Experts of a small language model.
Size: 11 layers, vocabulary 10510.
Experts: 128 experts in each of 11 layers, 32 SwiGLU neurons an expert, 8 picks a token, a softmax router.
Training: a variant of Adam for the experts, 445M tokens, 6789 steps.
Below are experts of layer 6 (counted from 0) of a mixture-of-experts language model. Rows are named router (the router's row for the expert) and show model dimensions 48-95. Each number is 50 + 15 x the weight over its row's rms, rounded and kept within 0 to 99.
After each expert's rows: a language model's description of what the expert responds to. This comes from a sample of Wikipedia text that the model never trained on.

# expert 14
router:33 59 68 49 40 71 62 40 72 60 54 54 40 53 57 42 23 66 54 32 79 61 76 53 52 42 65 51 51 36 32 70 34 50 53 57 83 58 38 61 49 42 19 58 48 33 55 49
Description: Word-final suffix pieces, often plural, ending a noun in scientific or technical prose, e.g. -ations, -ities, -ons, -ers, -es.

# expert 1
router:47 53 53 79 66 63 64 44 45 47 67 24 38 31 54 33 49 58 59 21 39 32 36 30 60 55 54 29 62 60 55 80 55 71 66 51 69 68 42 36 27 54 40 64 56 58 48 71
Description: Capitalized words inside names of organizations, cities and events, such as City, York, University, Science, or the a in Copa.

# expert 45
router:60 48 44 34 60 56 64 55 54 68 69 35 26 43 56 42 20 54 37 72 53 62 25 60 67 45 53 84 50 74 54 56 42 60 60 65 39 45 35 57 30 68 75 33 60 41 42 77
Description: Pieces of Arabic, Persian and Turkic names such as Al, Moh-am-ad, Kar-z-ai, Vahab-z-ade, and geographic words like Soviet, Hong.

# expert 3
router:62 72 69 13 23 64 39 65 40 39 75 45 30 86 72 53 45 44 77 71 34 47 33 32 45 82 41 51 62 60 33 60 67 62 60 63 41 37 37 63 48 25 47 71 42 54 65 60
Description: Inner word pieces of foreign names and place names, often Slavic, Hungarian or Portuguese, and P pieces, e.g. Por-p-ác, Jyut-p-ing, Bol-iv-ia.

# expert 15
router:75 48 60 43 49 66 53 55 40 53 48 29 51 42 54 52 54 42 72 50 56 57 30 78 52 58 65 45 70 63 47 32 44 51 78 71 37 54 68 71 19 53 73 85 43 41 50 66
Description: Opening capital pieces of Indian names and initials, plus party labels in Indian election tables, e.g. S. P., Bh, Raj, Independent.

# expert 53
router:38 49 25 83 45 58 44 53 40 71 69 44 59 33 43 67 36 64 73 50 64 65 43 64 21 33 24 55 55 44 64 39 61 63 48 54 37 59 27 41 48 19 37 70 31 63 33 46
Description: Word-final pieces like -ing, -orey/-ory in building descriptions (two-storey, parking), plus to, and, would and earned.

# expert 7
router:34 44 57 51 17 60 38 80 44 35 49 19 47 46 61 70 45 60 65 43 46 78 67 51 35 49 52 43 48 58 45 63 68 60 68 35 47 62 34 37 51 39 46 32 47 47 69 67
Description: Word-internal pieces after an opening consonant cluster, usually followed by a suffix, such as prom-ont-ories, pl-ag-ued, dram-at-ically.

# expert 46
router:52 61 66 47 62 67 37 43 58 46 50 31 64 67 31 33 45 76 37 59 55 42 43 42 60 70 21 35 45 46 56 59 57 22 41 56 62 60 63 34 52 24 25 42 60 40 54 48
Description: Final pieces like -age, -in, -ensis, -us, -ia, and line breaks after species title headings before Genus: or Authority: fields.

# expert 55
router:64 43 45 38 68 81 62 39 51 50 22 60 27 56 38 53 76 77 42 66 70 39 80 67 67 45 76 52 47 50 38 51 61 47 55 50 49 24 72 38 49 37 64 48 52 35 39 50
Description: Starts of names in French, Spanish or Arabic contexts, often after de or a hyphen, such as Al-magro, -J-eanne, X-avier.

# expert 41
router:58 40 66 78 77 38 42 65 29 67 65 40 54 20 41 80 63 58 30 45 44 63 66 27 60 57 61 54 36 35 58 40 62 71 39 45 27 43 86 52 58 45 64 38 43 77 24 66
Description: Verbs and prepositions in sports and entertainment biographies: finished, played, scored, released, directed, and of in critic credits like of PopMatters.

# expert 8
router:46 63 82 73 58 42 55 55 75 56 57 58 36 39 53 67 63 63 30 62 62 40 54 37 52 66 51 25 41 52 34 45 56 46 73 54 25 81 70 72 52 74 69 55 36 41 43 69
Description: Mostly "of" after counts, rounds or groups (round of 16, groups of six, List of), plus table header words like Total, Candidate, Votes.

# expert 42
router:38 48 50 54 65 80 50 42 33 37 64 46 41 74 58 62 61 44 50 37 63 66 44 78 47 58 72 70 54 50 42 60 47 44 75 73 76 58 58 69 61 26 63 45 54 34 58 66
Description: Early word pieces and single capitals in technical or scientific text, such as Ac-ou-stics, M-ole-cular, species names, gene IDs, decimals like 2.6.

# expert 12
router:41 51 24 69 15 62 70 39 54 26 71 28 42 58 59 37 60 62 50 27 56 60 44 49 50 62 48 46 38 64 39 49 56 63 43 72 38 56 38 30 47 35 37 67 19 45 59 36
Description: Short syllable pieces inside longer words, often right after a capital or first letter, as in la-ure-ate, pe-ac-etime, E-con-ômico, Trans-it.

# expert 9
router:48 59 84 37 55 45 35 22 52 56 52 51 59 39 68 67 39 33 36 21 41 57 38 44 77 58 69 30 67 30 50 24 51 46 33 57 62 40 52 43 58 66 39 54 81 66 49 56
Description: Adverbs and quantity words inside set phrases, especially "as long as", "as far as", "well known", "such as", "early".

# expert 56
router:50 28 70 29 57 52 45 42 70 05 52 54 48 47 29 49 76 50 62 60 73 41 51 58 44 52 60 51 50 41 60 42 52 62 35 49 76 60 60 58 61 69 48 44 47 29 30 55
Description: First one or two letters of a split word, often Latin or technical, e.g. Qu in QuickGO, sp in spore, Ang in Angiosperms.

# expert 44
router:39 42 61 45 51 49 45 59 31 43 35 33 52 69 62 35 76 39 69 40 61 45 50 39 42 77 40 76 59 43 29 45 44 59 69 63 42 61 54 78 63 38 70 31 28 38 72 50
Description: Middle pieces of personal and place names, often Spanish or foreign (Am-ade-o, T-uc-son), plus coordinate marks like °N and first names like Paul.

# expert 36
router:71 50 69 27 58 60 42 31 55 41 33 58 61 43 37 56 50 50 38 82 50 35 60 48 57 40 31 18 34 39 45 25 33 72 66 54 40 71 71 73 32 54 25 61 59 31 42 75
Description: Colons after labels like Overall or Runners-up, heading markers ===, table divider rows, digits in weather tables, and dates in asteroid lists.

# expert 29
router:44 46 44 63 77 40 44 58 42 88 50 63 67 19 55 49 46 69 44 23 76 54 45 42 67 17 61 41 32 52 25 32 30 60 47 67 49 44 45 46 52 48 42 61 47 64 71 56
Description: Words joining list items or clauses such as and, or, but, including, with, plus commas before them, e.g. liver, gallbladder, and pancreas.

# expert 16
router:32 27 67 29 38 76 49 26 80 51 41 25 45 55 33 40 59 55 37 28 67 66 50 71 20 47 70 57 32 21 60 63 58 64 67 32 50 59 38 60 35 65 58 75 33 66 65 65
Description: Final suffix pieces closing a noun, especially plurals, such as -s, -es, -ings, -ions, -ies, -ts, in budgets, topics, joints.

# expert 43
router:64 46 51 33 61 79 29 67 50 41 45 52 33 40 31 62 53 50 61 11 52 54 23 64 73 35 62 36 68 68 46 51 42 32 54 54 68 56 42 29 45 40 60 46 43 56 36 53
Description: Verbs and participles after was, is, were or it, as in used, received, won, lost, been, released.

# expert 32
router:39 69 45 58 58 56 55 38 37 59 52 36 36 43 76 35 48 84 53 40 58 73 31 84 65 37 37 54 61 34 60 64 46 40 72 56 56 57 52 35 46 44 58 57 43 61 51 46
Description: Words about war, government and institutions, e.g. World in First World War, Council, Air, civil, military, plus some word-ending pieces.

# expert 26
router:45 37 38 71 15 35 42 57 41 53 11 55 75 83 43 72 53 53 72 52 56 74 48 70 51 42 19 41 43 52 71 31 54 72 50 41 64 54 68 33 46 34 47 39 51 50 41 69
Description: Short verb or noun words like back, set, run, played, win, plus middle pieces such as -at after fl or gu.

# expert 40
router:27 38 54 41 65 33 55 63 48 50 48 44 44 60 46 30 49 37 61 22 52 55 48 59 61 72 75 36 28 58 59 48 56 48 30 67 59 66 40 76 60 49 50 57 50 49 54 44
Description: Pieces just after A, An or The, or inside learned compounds, such as Gastro-ent-erology, a-est-hetics, neurops-y-chical, Caryophan-ales.

# expert 24
router:19 55 60 48 17 59 62 54 46 52 46 33 42 60 41 37 55 35 46 36 53 39 35 40 57 37 59 47 58 63 66 56 65 64 69 56 39 35 38 47 52 60 29 34 43 55 49 33
Description: Word-interior consonant pieces, especially inside proper names and foreign words, such as Wolf-g-ang, Mess-r-s, Br-isb-ane, Tos-hib-a, Lar-ous-se.

# expert 11
router:39 57 48 67 67 45 59 44 70 45 55 60 30 58 42 61 64 58 77 36 72 66 46 61 56 73 57 48 37 56 67 36 55 64 28 27 38 58 75 61 65 67 58 70 24 59 30 35
Description: Pronouns and auxiliaries in quoted or informal speech (You, We, I, 've) plus short mid-word fragments like o, ed, ong.